config.yaml
n_experts: 80
d_expert: 128
tie_embeddings: true
init_std_qkv: 0.0269
optimizer: "muon_variant"
lr: 0.00498
Below are experts of layer 7 (counted from 0) of a mixture-of-experts language model. Rows are named router (the router's row for the expert), gate (a neuron's input weights, with its number), up (a neuron's input weights, with its number), down (a neuron's output weights, with its number) and show model dimensions 0-95. Each number is 500 + 40 x the weight over its row's rms, rounded and kept within 0 to 999. Numbers have three digits each.
Before each expert's rows: "raises" lists some tokens whose logits its average output raises strongly, later layers aside; "gets" lists some tokens that make up at least twice as much of what it gets as of all text. This comes from a sample of Wikipedia text that the model never trained on. Tokens count by the router's weight.

# expert 17
raises: "kka", "tle", "hit", "rud", "lot", "her"
gets: " ", " and", " to", " was", " –", "'"
router:457461521531470588472522469517507509573442439527464540489545529455470549571547511524515501502547479547520495528481524492539553524515540567520569478495404490481443502503471474463506433513512470508552514480519499475553525437538553473506465545460472543483538415539462433449574526469499526517
gate0:455505477549483599485473457550440516509501441531510542482476470465529469479465440488507478573506494498510531499518461446514521415462611534512474459529454456476527513393470486471452527476442506510503525498463419536514520509583470499568550511514500495523480504487525495515517506470465545393
up0:544510475425512451586495556512560530595490477477489437525468546598420455573488491503480514429510493530501458539444505507454464577468483494558507499516518444486492434544494565500521490433524490507523576556505549496506545487551551475384554469473466477508541500562465498474572540551506503542
down0:569509538434546484457586462480483498494527449515485529494489502566466474525525540560518456487493513514553535467511468487476467552502521580493580505500537476494431535519355484462478527512524488584504503504437497437448565453542469499540442494496548462443570551513470488498503450488473499500
gate1:505504459594497439490534488527535510472456516485474492457571488511539550489503502523440514418462565505495468506459546508522491471492512418427495448489487489502566457545543577498503472543478468505428508448523496416527520470500526492439509542568476494508507520532518486515478514488484566496
up1:513523497420506498505494502495506501440533506586616529501488457511572486520469549528524519541457562509518498503493458531583466446399490551514469570506517459545563513501580524564564532472489473569609459463517493503516548469509484521494469574560523509517598479478495466492480510476519538486
down1:505456455528506506469515536561485520507496395522470442504507533502494494423537490484377477497478500506515485487472529464526525535459529528486538468553492500483516450450542553530480564503507470546552490464539407526501484517558543496392527490479577476524455541509497501579456493512488505465

# expert 72
raises: " ", " a", " the", " in", " to", " an"
gets: " has", " have", " had", " are", " be", " were"
router:431503436535459512536525556586541508559415496571457533514531572526422474501538498536563533523521535515544470494445507510548501500548481597580539482496498496487516499458486425453466452560573485518517484415517514452515452412549580514486459550487473520531497501552532497521535613501455452452
gate0:544525481526513547475439469449515459523514524470448536529476462555502485545457510596426477518537495486522583536503438512444526523464495513464514523513539531468512462499441485496425527451456555526508451493484454522514452439465487501475469514495503488546530528503492488508503415475447526517
up0:496554479531462436531527492501478514596446533509544532562540536544482494559523541495608477420502539484494488531498514475545553500423549542471453497557433511521424470564536488549504519493505513468437530478435613544489524552513559533522523567494516499477488474479450467490470532478477541461
down0:460514526622510559507452536551444533476514428455504429520435584476482491443468499472485473541520408548516529525448499468473455543533473477546501469507588528504529540469515561499531486482562518570504535559529508542464559490474474498570557515463498523506520502500495463447524545423531522495
gate1:542519510484468496534498464510524476530486439487462511496562449507550379531533548442546480532411479503536535576548506523510453442507502544513469489509585549542518491417471555522493528509515547541488499480506499539508557463512504497527471472548559479518430496533488575543531551473442461497
up1:495535488527463487578522531496532454532543472472505441499475514512526542524475422488534407520555529485546470522491549442515487484523446536552510420496508545441507543541487492514503492488469537447517483509484479508552533499589539475467463535493490551569486548448492569506512525525519519487
down1:536498517507514491502500482485505491546453478481475480458464497429472491408475556465524524476470515521520504470529510470514512598457504449483457496513529528531502534480462479559593535468455442548502502469488558484558550500522438501530479519463507588489487534477508435459484484459467498468

# expert 62
raises: "\n", " None", " 12", " 4", " 9", " 7"
gets: " |", ";", " 0;", "6;", "8;", "3;"
router:479515463537409463533470491519562440554478486538507554537601533500437521551507580557582492506562429532538510547470570486492540486502486576502523512522488507522458456516463494421493416541533476573545507469539491476579534506505548506511458608486480554499482486560552465470565560504474516519
gate0:429530469472449497496518473455508487523530567492558511470521499423424555562442505418478503510535504489436508447515508478430421507465532594541489572475505523505488461489556489500464545479482507480577508568514467509492427482481514457479478520506476500530466525441506538580465502485519503490
up0:571567536506561471546523486510529522429549508538530509436489531536463494483505598486572496476478502495545475538504486526462494480556483528512452516485509535467553472505517516483478523498433525480478507477414515510498592460514496533515546490498512416546478483467438485450455442530468554497
down0:488502491511488510515493475511556506497565542581546493575503473482492460438484547434503535515469536516533487546509425466493539547423512456471481436467526530502563548513470452538468546548527524501576468506458533467487464527546511475511465572414461486530509559519557483472467514536481567552
gate1:514420543486513543484448432453477475499544510522466482432562413526576512464548433532447588514418559485473548507423466542514493542454446494452571552484467508446464473561488458477511500548521486510508501446472509476555551470537531538516578502470499576544580485453553443440491497479497496490
up1:539404520467534566476435419509504468541504500509543505497511483541546556422518517540509482463451482551505528456416528463618469528485471468469512545538536557479530555510481535425495498486518506522428480428502436473539543471444505510556539547522473523540572489489542481471480439436503451465
down1:467494493551524501477477487484448550454525540533477407504479493450547535504477533441414436408552466503515536461491452463524496526482484455457496588455460554523478490461433497505547491508562481472549491553446522475449485472451552569471491494458514431498494577518512596418510517493529477469

# expert 73
raises: "99", "37", "27", "38", "39", "50"
gets: ",", "5", "2", "3", "4", "1"
router:483483529529463556495492498493494563551435455482437535458571517459488552583544539506521492512533484546504476532461522513547516486504541553498541491517431477506443480503507430434490428497495464509559502454514496442593539452540547446499450575474460509523528423547447437430570546469493528508
gate0:520620532481534496514469567497472480528499476473449492449558507545515569453466536507477497541500469502542476503512470467387533498444476525463513517425517480506526444509517453500505532445475478536494436600474571475535507561570523522518462564459465538476395431419556555525504517520516479560
up0:503546498443568497478531568533481495490534483505440474523527501486422527442563452556505523548520399452477494466537484465474495444482444553517467540509499506539551454486490432434524509494467515492407513546488455478471557496458477527473494469444436537522507524471531542540486494411464540518
down0:553485451543574510528486470538493528489417481557490469512560508495489589515584483498556481473426500431526487511503524554511487527477447500514507565497535494449517601471560540496494425478517585521495521503502410571461473475469481540522478548494461577509518449546487554505442519465554517535
gate1:527619502525429548502492494498510449553430504505552454498531494453516528483473511508539497528549433475489450498455471354465473505497436454486550506549433472444508516462509534540461495473531416503553539487527452466538480500523486500563505513467484453521449513484456500515518580500543475512
up1:502649475501431502510496465476477575427463514464542445488457469454500499440455540512503469467479494490480460513470432447456455464506474476516481506595491511474468547433519569512532487528478425487461587541497453453470438516503534473592490488477476478536458520520482507540523560485473442534
down1:460492561516498463516490549498406444495531495483439507498497558498511493432469524483474491512467536480583520541492486463463485489491473432518508490531556479429405602517483517502431523481507511430477484488473459621529454520474441457529469446445497495517445512533507548479557514552523465519

# expert 64
raises: "ward", "s", "tal", "ment", "st", "ting"
gets: " In", "In", " in", " Pro", "in", " On"
router:446518509540418485501532517572469492462488467511448591488587582556485542441481492492543469552522508488546472535431485458517491445492490490530505486502493517535533444463443516447480454507509477523515483489474564492545545500568525520538467578438495573483521413542496513514544493460490508588
gate0:444519587494543539494479468545519501544545535534589514447539481497539475526488504508424439548484536533508479520446501449484490510468532578658520541547519583491611524451459537527443435470554518541539562505469496543503542470491506521510522518524474456519514586538430497517494503519474520481
up0:534492476520509589478507534497489509480538489499522477507573505508520475464452487497486476524496526503510416457483502400533534489480541568541531501397448424467499526453501530466484509481509480486528508634407514517506499454501494489546448506529520477517528583485446518474533507501464514420
down0:545462466553519459450469457550526502425506585523472510581441516451507468527416508485526490429449475470502569530472494493456506533526549442491546488450476381525430524478467551505458494460521503509559486509492470448506447494600543513574450477467448487523486513519438451488514539558454535441
gate1:529524431574448536481467552498497473549493514502487506478462490541552494562416427532401457534479419582529490481470468473463519480512441493518448410594492443438505535475492537537473502475449531532479524505502491483481583454537491470492436443485493507448495516564434498444499512528514488489
up1:516536526552464515452367465529514487468479486463555486470517541502520473512477461489436507528479485529503440490481538505431478426521413443517506479501476597460504503456513463516524512511480502490489536573450478506467495490479499500527379502500462517499476505502465469519473469501527490496
down1:444448546545487519583501549592545505510419510484490509545515537502458491504474487470535462558476553494533494519524489438494495495465523554485487454551507501519461486501465392444481498484493475639536474541390528517489532523472482533539461431489465487540494509499520520517475476476452565464

# expert 12
raises: "%", "cula", "^{", " |", ".", "th"
gets: " 1", " 2", " 0", " 3", " 4", " 5"
router:476524498514444527518446470546534514486445447522473522502567467520426503469548523475581443581508470471514526548472540471502530455517452511506550503521454545487463436519437477430529455493517470540523570474536429456545515468556543481488461577445505510582526481532469460448557589440498493527
gate0:491521450551483538489521472484489450505471491566393489608558449509528492488446473563484559556449504458416431555514579507475520516532482534535518474532378524573465493556444430495561472560566528516625464464422493538466521458490481444532558528471523453503503531472560506607457457456552564461
up0:480529506502538539494511511500503466514486451548430460625500431523460515486423504556520497543470504451456514527492517531541520546525480489485484431514421520546566460531411471507506491513501544502584468414414494540557555479443458427486550517527485488533494448490481483564472442467546584484
down0:494491487415450550565494539554430444469507441450510513551501469467553494463486463535471522504507573472428517560528500462514444547511478517502544528490468518487539512510511532481574517479505521418466526438493453521506476481520499520534528578464562497568467456618546498495507483502515547497
gate1:538509564477516503479504470552479409473547524531543490545501505531500574496551508541491496420498509454518523458527506531469493460513557517472466555520477529531511518456554500539486463507577487493435548471620497535514479514403472556468476464561531541527537560467485569483497498491494487433
up1:504510434461513568493485503447433483495462440456521497487504516469507465466481574444484495521466437518439507550481556530492476541503521490536512449504508496509487517576481450497486489529403489484508491524440567475500441500516488472519541497488521528466561436454492445582533498501471472506
down1:506547513589472495509554537461472480484504487559522552541525477555527538525523490476498496482465516491535516539410449451522507480523508546492424536551436422533521569411587461494536415456492508446525509474507463509545512520506526498531492507565473557472532412456503518516529505541515548492

# expert 3
raises: " This", " The", "\n", " Other", " They", " After"
gets: ".", ").", "\".", ".\"", "==", " =="
router:465485503541454542514525487554544500563493501541486552482528585527479526564577523517511488464548492515520480558432524510547572549449521547486539496460448525463542437459447484462543449539529414524497551464543523436543530487541566464484530574463506543519522456542467460509495557480464473525
gate0:499472468558547482530452535539442467481508545514503558405501584498562509448484494516492503521504493397486444491499467463563391459549528521492492500471448580567527521515484518488425471509486479533437521608536501579498434509559530539466523489565455503462496523506525496547490517527505498539
up0:546442454532505563511482515510511448514508456445450499507493526499495535460477478465621426499432505476523545544428556408519462440500511571515534522469472519512528476473558487483452516482579446492457538489440520514488559483546498521486496525465535473485549468419529509473489494566470516503
down0:500584464503504508500470519510488503481597532524476473534463525527451486614524493530461558432481500492536488504511438550481503543466427525526514566517409443510528445496474488528536613521494509487552574492492549444507513611544500545471551563534443426482460543491470484489453499507496510452
gate1:534511458443549535529493539507508439479498524508537458532542490543469602494563496522557447481478531513515494544453531568469519465491499473478479529578503493487528570568481472510507509433443551503489595526451491483515544481493503556524516547502466536411489538520503505564426555377454472422
up1:457540471442539540534519453498486485495514582554499440510513494521481517521542452582465495485475572496471431512466547546471490469474510456548498540551529450373488587531499472536488495464493597449504544514407526491458566528475458554541513501527431543488439547487439518554470544421458445531
down1:488482465502452516519468557500584516497544539485404443473488487506499442495516510478486555500502463479487511533572455470441433513403480503445516515443488489439554484503470559532554514499481506429487524550468529442480537496493509449465488510535514471526512505476480508485483487541538427565

# expert 22
raises: ".", "\n", ";", " |", ",", "("
gets: " 4", " 3", " 6", " 5", " 7", " 1"
router:499512508480471489484473521563546546459477526517467563546598503473397522494566547457565458565542488521560545541473546499524502476525473517504597519511440547518461429519465493514531389473549501503539482466505477458555519446538504499465456525426520499543493459503460462446535556461447505499
gate0:532573504516559475473446498452442484479520493458506560526478450531456510486570541486538411483503444474538591562423453502465468495528523495488586506536494491497535480524450565470531429457533485538503489440539531495570458561576447489542410611466556434434443466514516558455509549490485515532
up0:558538471513499457481482476490451538465516504469531512520519488558505558487569532428532443505488446498490615553494349449474522467561521486425541494561496492460520492492467491418530434459501502522561420453596514504513527523525489576543384562511517453507494441569507528462484542524484561523
down0:538513506529410521458466491528525420475505538531543515476491515489495499472502545550545470510554483476540433503487489482505464505528425450490507500433497463515471437490464493546472458526515553543514443478520533573470513528525465511474533446551432436553507494484440523482503589422527482471
gate1:513553483506582522503547500506505445436522510524541558500575515515504535537513532545556412465469440485466484450514543458506566533464467466497476580410453456424477505461523523514509430489542533547449479524530442519453510519527516524473487500530503508504546463505558493471494482505477455516
up1:487538466552488516558455492529471438484533558564512535521475482511598527478552525467504515554460484455517493519492576480521503492494502541515471483468453506407426489478475456495530397520487533493572459515512428483452497446480452607516509531455488501511486439547487509491436456539467495571
down1:507436490566525519474486514428462478452505472449534437457473441473553457550434590526489558453595462467606493476478528417516455512469482534482537519519499467496540507537459530560468428443538495566494533476442520533431490477526534508544480493540496546519508453499510425535498471477455536556

# expert 51
raises: "me", "ity", "in", "off"
gets: ".", " and", " based", " was", " recording", " in"
router:451458529538478598481525477507512523578445439526457549497552540465466548565555511534515493494548474544525511520489519490539564509515530574535554483485410484481453494499466482468517427507510471518543523488535506480557524434533553466498466543449487559486532420536456445448559534457490531516
gate0:461478510460470509485476490465481614489518554478465464487476495522499514555507508554495485514495506557524480466556550430525537514466461537471547497480508524467530557498506441466564514429498458532500460425451516483481506510487440519598470563481477510532558446495530519463510453548566445501
up0:531547497496449511494492504568497525486496581494478522449525515485480574496507517592508509531487501561483481494570498446500492554426484551541488556554461473462515456455514506427535491466507458504517461481506450551483518530444426569634476489481446500496536463517461496463454532508514507484
down0:510497409429531508474439499602505505566539514454481456553509535494492437528478527538471491485504475518489376467458473451536462492497461506472480507466488497517434470497484544472570520473512574476476469512452506579542473451511490472487523476602513500446469525443509593455549547514580543563
gate1:458590442570465531495480490553420494416516477487493453465499547452510508476513566491452508514503498463507528493495500500587498511489555486489492463455416518525530441467578510431449509452518481514496480472489478521481527524511483394476448533448520513484561469506521464479493474500464539458
up1:429544471556527547511471497477428535492458452479492486501472555496448457455526518508456513512581495464538469495467490493519481541464519494513480477487396546535527448522524529377504500458509485552486521483523450517462566483537463489488370466439561500491555468486426537446450509488445405482
down1:468491418516535536452528507509447502551565493466511589430487460450510535419512524446552503540498552446495577435445515434557427550438514478490567511536484472496454471497415526507436563474484477472403493498518507473439601478571494486453498505539509529570542490462532479474507533453506512463

# expert 10
raises: "ija", "bol", "ification"
gets: "a", "s", "e", "i", "n", "in"
router:473524428490478473457500556618476504530507526482487514504565531483492484465554525432567480526525508510532514513460544429519466460519487451473497485528501513483516453494475501460557402525553487609524499458468450467542522493522539476574455521484392500498470495485483510532578492483488514509
gate0:571536483532476455549455476560447459481585562518436507530453431504580497473524447499502465537435515542518559488449518516525516509591441531497501538563498497482509496475482440544449522593553482573558539504537502554494555486429521573505493510524510489506513482522504556454522462457533531549
up0:380477473536526511475494511436529524513420430526574436475451501513489527529487527554480455548543501436496514490513523494502532464458518450515495509464506477488479529513579536519577549403532495490427473575442518482447438503514516436518495503490447553436490466458495463492446539548538479428
down0:570513540526502451516526537566497512533486569492490559520438556481502481538487506441468504463547494531559493488463460499450546593523553620546511441526471533514470496631518445537507503531451446570425481472411484500469512493525452521469468530464539493523552485478446493461545458537510397542
gate1:479435423517462462559409501501491492520516542539549493459533486525520537534421557491503565478570475395511449529507475470476460460508497473538525491460480530529467473478547535520518476504482492512538461471508455525486497493550528542484524449540549513533449476426543514510487507446467439577
up1:537519472447383450568496456503465468495546531482606551462556522546507542525482478508491533483510529505444397526491478518506499480457485474461509398505530532501474468487432479453509537439524510492450543386510433491525461525532558500483539524563495559586520539498568512550449533542457539460
down1:495477493479581533446450483455525516500507456428559524479458524399514442516556459503486484505483539463527554562597435498509530501487546529553521421485476531526507582515470518548412515568533423509532481525542500510446553497516603463488512544497474488536494530453433480491547520460514468472

# expert 44
raises: " |", " ", " and", " A", " as", "\n"
gets: ";", " |", "·", ":", " was", " —"
router:436543515561446508482498505544581546574459492509486549510504535517482500565515564504569525517521523516608559517403521445500486500547526581510557535542497559447410526525481511449509480495506457561506502501565548474525534473488494465501474584466511559515510511524500497453596545499441530461
gate0:545545522484491571554486492522519470513409569500474516508483468526529468487511581545535445526495471497458512428466563506579519496529486397555489548497507511537517492485486582505448548512498552588452517516491549457487473482457560377440507523474493525491488608480542544502540468503509464506
up0:497536475444473506429507507469515483436549550406422484455506530528544453508512468459484489480501561471563532548474543471526491481520473571489490526495476496460553476462562488491522522517550537439513505495435482510519499524531524586579507487422516515482461459540505486482413511504503588460
down0:485450536582510471515515515504505526422541480507397494506417504478480509579469484473611516463446528486485455469501455521502542474487429523501491443459533494482443553492535496509537565487569491541503530459544489455483461440516480462545543538518483527475475607497523549473473589454413517526
gate1:456538456507492510468506472509559478493434507490472432427475518493559459515510479448535569483491508461498504475530422472501492496488516434558497476522457502510525485465465487494547507484529472546446478545527580474446536466537551482556390495489529563485511462487482538538507464484492504535
up1:465509510451492491531533547484434530506577492552554544491504513459489586466466469472421509470517497475448453462456565502485463532498481477418526494447507420568368510505501466459508442446460498440486518494514482552533449466526460490513525468519534465467452562494545513492565519536501491454
down1:479518449546506529496528499521456492493463496457509474543477597451535522500505521544494478523500485439484493517534449432504499494468587469543558481484514411455522514494522542492535524515526519525489513486474509539551488437507547530436531521489523536449482517575528494497573509386513411497

# expert 61
raises: " number", " year", " group"
gets: " a", " an", " =", " A", "A", "="
router:461547438519475521491499530509548520541429500523500616510509568514488497476501512511549509582540450530594521549457557535545510465530476563506556501505439481518499472536495483456477462553615487523550540452499515482567484447552572502516490515424484568493533433497518458471592516479449493507
gate0:468463500475558468510512464473482534523484598467471506545518467553592555500495505502478521541459507525492501509527469520407532470530533536515559432515478492481570553523532478472524514458508470510498465455508513525502517536512503501459459531587459507523541475517531472475483512480507501428
up0:576468442544494563462557570502535490481488481413512446383522478537497438502508454500551500528499458484478537518483473529516476457495496479552477442480496552471490588438488505542478503530494489491554561510479463469490496449488457472450504494475487414517418507560498533578484515528466517462
down0:476521529522532451516473403478484505506523552557495556573490519541582507477501442536485532498449548486472494517550469486471431497543444457486500514482433433521534482519560472500462464428472564450491455475445514524446468532537509448535554544493528534482542560475441466472523472525491436500
gate1:515473506492502550524543550462424539513529490552444524517493493493488545411482486525497522462504534469532496443552563476547482509511429471554518583434467473511503456494476549502478491498519416469529546509482542449486487455444484467505460485512471447536486513519464539563464454565505504544
up1:523485480532574491493532456492537506466416501578451616501473486514488526439454494443567490549509458504491502485527551495526438523507419530580474550496593492585493534474476530524498510412485434515496525569466481530534562423550491555459476494505551445488476407536482526550443487527529510501
down1:541459536453437556516478520400500529493513540518488532464472536494513465541468541555468482499454488520550506539488593466504449447448475534552482438473451542482557509575515536500539476518510465528509492459479519498512505435521459635511505521457543522512506609460508440475467409563539542519

# expert 11
raises: "tic", ".", "ence", ",", "aries", " times"
gets: "s", "t", "g", "r", "m", "d"
router:431550465450432510498459557523496453518476495542455590531615511564529488520545553479538527489490462524491482509469561481535461494491496517470546533491492504464490532451474481503529392513564492565483501469517435452513482487554560524501438516482365521509498445496492516525494511486447496478
gate0:488531528485524518466551492483484472529459531447464593560485493533511484514493538524518473499452482491512529463557470459427564486460526473492498536470475470422510474491428469461539478481534573495520599529493524578485506427528485475508483504556427500572476496522514552554542503520471490493
up0:557416501546507491501432568522513469480550479595504437402474534488512537503478429486513522487534500512476478475493519453548529524494446498509492478466548510443407511552539461505493551466409554532416509506512484485512576605482510507478497542463583496448525471502449432571511530498489442455
down0:493537453452499534534454470470533493458475527545504547496460524449466550564501519451491515559546401405517493528490541442544499478474453466507505451510507505483487437475452519436522564497499458555482511441479522464580490584526460562569456484515480501487529509489443454506476532581462467519
gate1:561477505470438506554528537470460476531451480487488542424498559462493510526525464483404538551528486523437467493432501529514544529502593485473510471434544495458514518504506476492432508568482504505487572554453524466569476514453455531512466422528500508513552520470492469489550544512507533503
up1:549488481510503474487467544422465480591488481535511460422511511491439539545509499509505497564464562525560492532425515507541528573538556487446528487441504503492474476484554519481506502494495489473503512429492491450485456561423512559546452507492500492495492474461396481531514593544481500508
down1:444459491430401482564535498489483564530502459517518487502529529473500504424453534454550511402444481509561481559486541531488487495559488440525495526525504460472499526485472534497479525468564531561458539459522480585433523537480478471490552461476453535564508517445515471438493488526453501504

# expert 70
raises: " based", " listed", " credited", "spec"
gets: "s", "er", "man", "e", " he", "y"
router:465506505518464541556487562503499486450456511536463522506590521449441534563543567474526517464501534566580541528476541484530482514486557543528576466495439474452430500447500445485487415520528453555537505487518442475565513498563598497505482496455449573492516465534475518498548579507474540494
gate0:468583501490485503474536563461526461469525456543499458527524424499527475484476594510491484503447538530495485542483516486602529518453543465436564473442548554532503488521398364545437497547439429490518510549470474465493589478512610426510498449521497484457431535524473475482465471475504563502
up0:527577476442593512536566541509563498464503552538521441445506502544559488479499521537525461531544571501531515557485510429567512499512540520475502511463555499536554527515417362525439548499488477446505505445498519484514502573477533519506385506436496442442443525538464570451489562429509516504
down0:468500450466468568440524540432462519424511467520478505563466461505429585519545517458494500491431478568466485549530527521548536467555437526440472524525525472491579473503448505506533488547504510515531438479487489445592529528488552455502525454438515501440431516589548485534402524538467498495
gate1:477446546513536561529585467514539546443473503587497469514589485426486499521510569429534474488486518452479556541465463615496504531476546546492532536480533461471450556448532401477492494566536506467525565525550479541490547562551561532468449488489482495512487458484523533492483564439522459471
up1:510485549500483490460460471514493523561524474523513493509507507525447512423432513554431556456457517487485487536488440439514505468508530536472451514599565546519503437536449532542423502484462440509458471518469555482551453547540466500473607509524429453544498537509509580495564499496500489467
down1:481467500496555529560461527554485511497488454475475532510471493431491463512439577487453504524530544465510442516495478514501515473594564430537535491466501442544460555463569471456447515462522506479578533480488485522463552531502544498505448510508469510490496471494494400467482487565510468560

# expert 26
raises: " ", " Total", "\n", " Preced", " In", "---|---|---|---|"
gets: " |", "|", ";", "---|---|---|---|", " ", "|---|---|---|"
router:478483488507479555561478505482548499518439508575528552512539561510456526502549589509515466508571481509525453539452481410551496469489502488505546504565403561458470452491479499481485441515524439525532553469578492493541506458519567479494516605429469576506503487527519478453554494469498480513
gate0:467529459521531573565456469499466499424514531530419515478498510498466507514485495483516482536541570488522474495526479412460514491489520481454527527494455495448493489533471489479445505552505489604499542504430568472466449544572481476352472438485488578484532517487541551538500497416422482499
up0:528542437478525556586426489476496530457508576527472552484538550472536492530450492555504491483511545517463487477473487429479479496394495483451499476523432544497507492466411485544514530510517489547481565509493503438458437553483464475448499529414531562531507491451510540496474517403448499471
down0:474480438467487409501550522449499543458494501421512520451479461556486490469478470575515586484548522548475487542497521432532453518500498442420510488515463453487409518424425436479471460539477499489553407513488535535506549507498458501529478465519496463597526488546519526484534472508482506588
gate1:435476513518495469517516526507473419395496465490519545552490521460516535540473537552472566522526487635530570427522537551520514481482467448480508474521542535558434415441489490503524528490559405485549543556515477533539467484458508532546562545483503503482528525510541534509543451435493455524
up1:436506492396476483547508525496421465379563464522545474549510489450498515527433505537511587541553508570474506483548515498486473454477458446460477524549469491584459478476533478461558499521567470500517551520492486536507473464471503472522549534513460442594523564476515521517516422413501420501
down1:512510495472477418506548516497452513433462506471479469450530483542553513508589446591497500516566493499507543534509528550418504513442499463492509552520479477497506565416515421434442527537449547575515417465492507493515501546532469518549523533523580535547503480507476446605419552542554512486

# expert 40
raises: " The", "Part", "Final", " They", " Part"
gets: "\n", "-", "|", "===", " \"", " -"
router:475552426526461478501507551509526524498440469494488565543494552542516572522504485508499451556531458576604510517471504518535518521504473541506589470524489417492480447511462500454533485550560474538529591456557492456528465504480524511536508554472450532501502421496476485452516607431469465523
gate0:495522556505521463571514549521462534478516507531534486553469509495501510460481454508479457496522472579484474471501552509516457551501557553571525569524476472562571549524530511538486470531541498553497566493496526393503528488554482523501500520551476479537511430484476477529493502422475455552
up0:530409451432495468503499447470514503523499453386493554482530548553473463625527535488473561534487573442523553474435482466449492537498532464470479515480450544418497561553534492441497537463474487484505474505452451473529525522452527529498557540449485491451547515460452587460503518606536520462
down0:555478494512444499501495561557420524557527490454495551502435540523493460442492458576523494539465530449524543452490500446464545440482444448534475527499446485516497468451504556534463484432526483449532490564517533508538538513448505476488433466458555490530488431492500430507427499488477475561
gate1:487538576497394506428460441437482506534448524474556474486521551554423497474552491506518467460573396493409495461509476531471505458496487443513479595507490418495437456484440504481527507446447441506419447490449506481490515518543495483508504479509504499521483512489454485519503564552490503464
up1:509478570520421505464477509468503467470425549524573524545494549532438464452544490488479508540571482554412490466522468464465498457512518505497478552444496483518492504501443515432486522458525525491463395492524558470485480518512540486508504539518522480468417496472430474483503570491472454393
down1:528467519528479559493587504496487515495507465460488564510536470489577475652552479487534440445514550536565534499485477428504552503502536502504474536567525480462471539518511488532517466462477505542535544585521548499464488473464502492545548526494482566531494474563434476524449449479436511519

# expert 66
raises: "|", "===", "=", "-", "==", "\n"
gets: "\n", "==", "===", " also", " ==", ".\""
router:439490475526464538457516519546513583497470512584526496539550533495488535467547496560597486505525508542556445469486463489490551522443472498499518503522465511505457464483440483442515466536493455519555583440590524459517520393514508456530413526470499529491510506496466496457526570481433496465
gate0:483579494542512431511520470513558513482570567580599527506496543480490418513525522533557530552504496455511580503501453563505450518507515494437561494540475556398554531541472494504509498468507542529550511523497498515483532502506471493477455484481483468542453497466498445540522444410547469497
up0:550491515628512520483469429511521513547533527510501522508499543470542533470473494507533510545504532449489493481512517500434396475439477541511532549507475429446570458561473487491506536464473499482501506575459514456501518521524518611513464503503514504549511549490490490550420537453477513550
down0:441515530543416546468415524464498489485427537504512498584555514478560487430528441515543467491532494536540503538476490533572481620507466492439633548516513587508550484552499500494498519545494478488537500468586467517511562505518504525573502464516450508481565439473463483470498464507495484496
gate1:521464484449469544418505509459481616504469514546517536477526596503516474535473525444532513509443532454502473534454496505512451436464416517544490561451532493511518536488509511517449494504456536482429528471556470439491477471491510549425507476505555508474519542537508511603514520538517535500
up1:478458475458530545507492517492498498537507457485585495455437507565503476465482481511475423498530505504470436541571501426495496471528473494543552561538476532425484553507478583484428473433461503507534516528478474432519465503498491447495599535526513540487496539489463471565494491529429520534
down1:516453529462396465490530486523440481511408490433545509511504453503511468608458497519555466496446500558525513552522434542459461525491500448555443460507513465505581517499508526493479544489533519529458489509507411479499544512532453557548490423510539476565486479492539556495430598486495478502

# expert 45
raises: "-", "|", "===", "Source", "\"", "="
gets: "\n", " ==", " ====", "====", "Personal", " *"
router:492526499555460495500537486541511480461465496562518534524488539545469553456515500553571477545459514516548476494480496496464497516458495498525530543525471471514529435526471463452514488570508433548541593415508520490555527451492544466493444638460465521503525460549515535451472595457450523518
gate0:492439460433508524559516506475492498446581437554567472451503572514489538488475572448485458517451497465515524544569454523411567455534523543531495490488524514462514507526489512453507523527509448518575533478495475525471482559509574463470483505527483519538459485474521569510513472469502498489
up0:511492426444514590524513424475487477461513504540563502434527512562488555506544468498483490513517480452480498549525498512510540489473584463500406440526462583541557477515493516453559502468521485565544506470506477461471498538514514504494444497501453519474533527524522526513541556482513499516
down0:518473448477501509460530528496502543481446511489429513510518495526528522441513399514490536489531542485554499565514468555438473488525550469516503518546537509609451586632439545455484465515493429477561558523506528567486558580449467537493480469462549557481511437526451477508473521474568477514
gate1:493551479504445493454568546451523533532576408499447487525511492477528498515487516535445534514520512465477480510499412513497443464489414509474559497465499415515525508504466541579474481494478420449480533561565544482473518546479498547544567570408512468372547518507486525476519524521537567533
up1:496480488540553587475563485515589543564505522502492509509478610470514427488464475495461442486480434407509548485464527429482423422573456492512478496452477470425441469510421482504518518495490536508517540519443535500506470478466452527511515586456530435506461549566498560532507530499496551540
down1:538481543523505458555492510479493540386561539534500485510556511531549491507507475516469486490498512528440486486502501485393544465515505517521497494495424564488537493462506553483532574463487456520548507498516565484548544490387467424487451454468507529552490501488523466484514550511541430485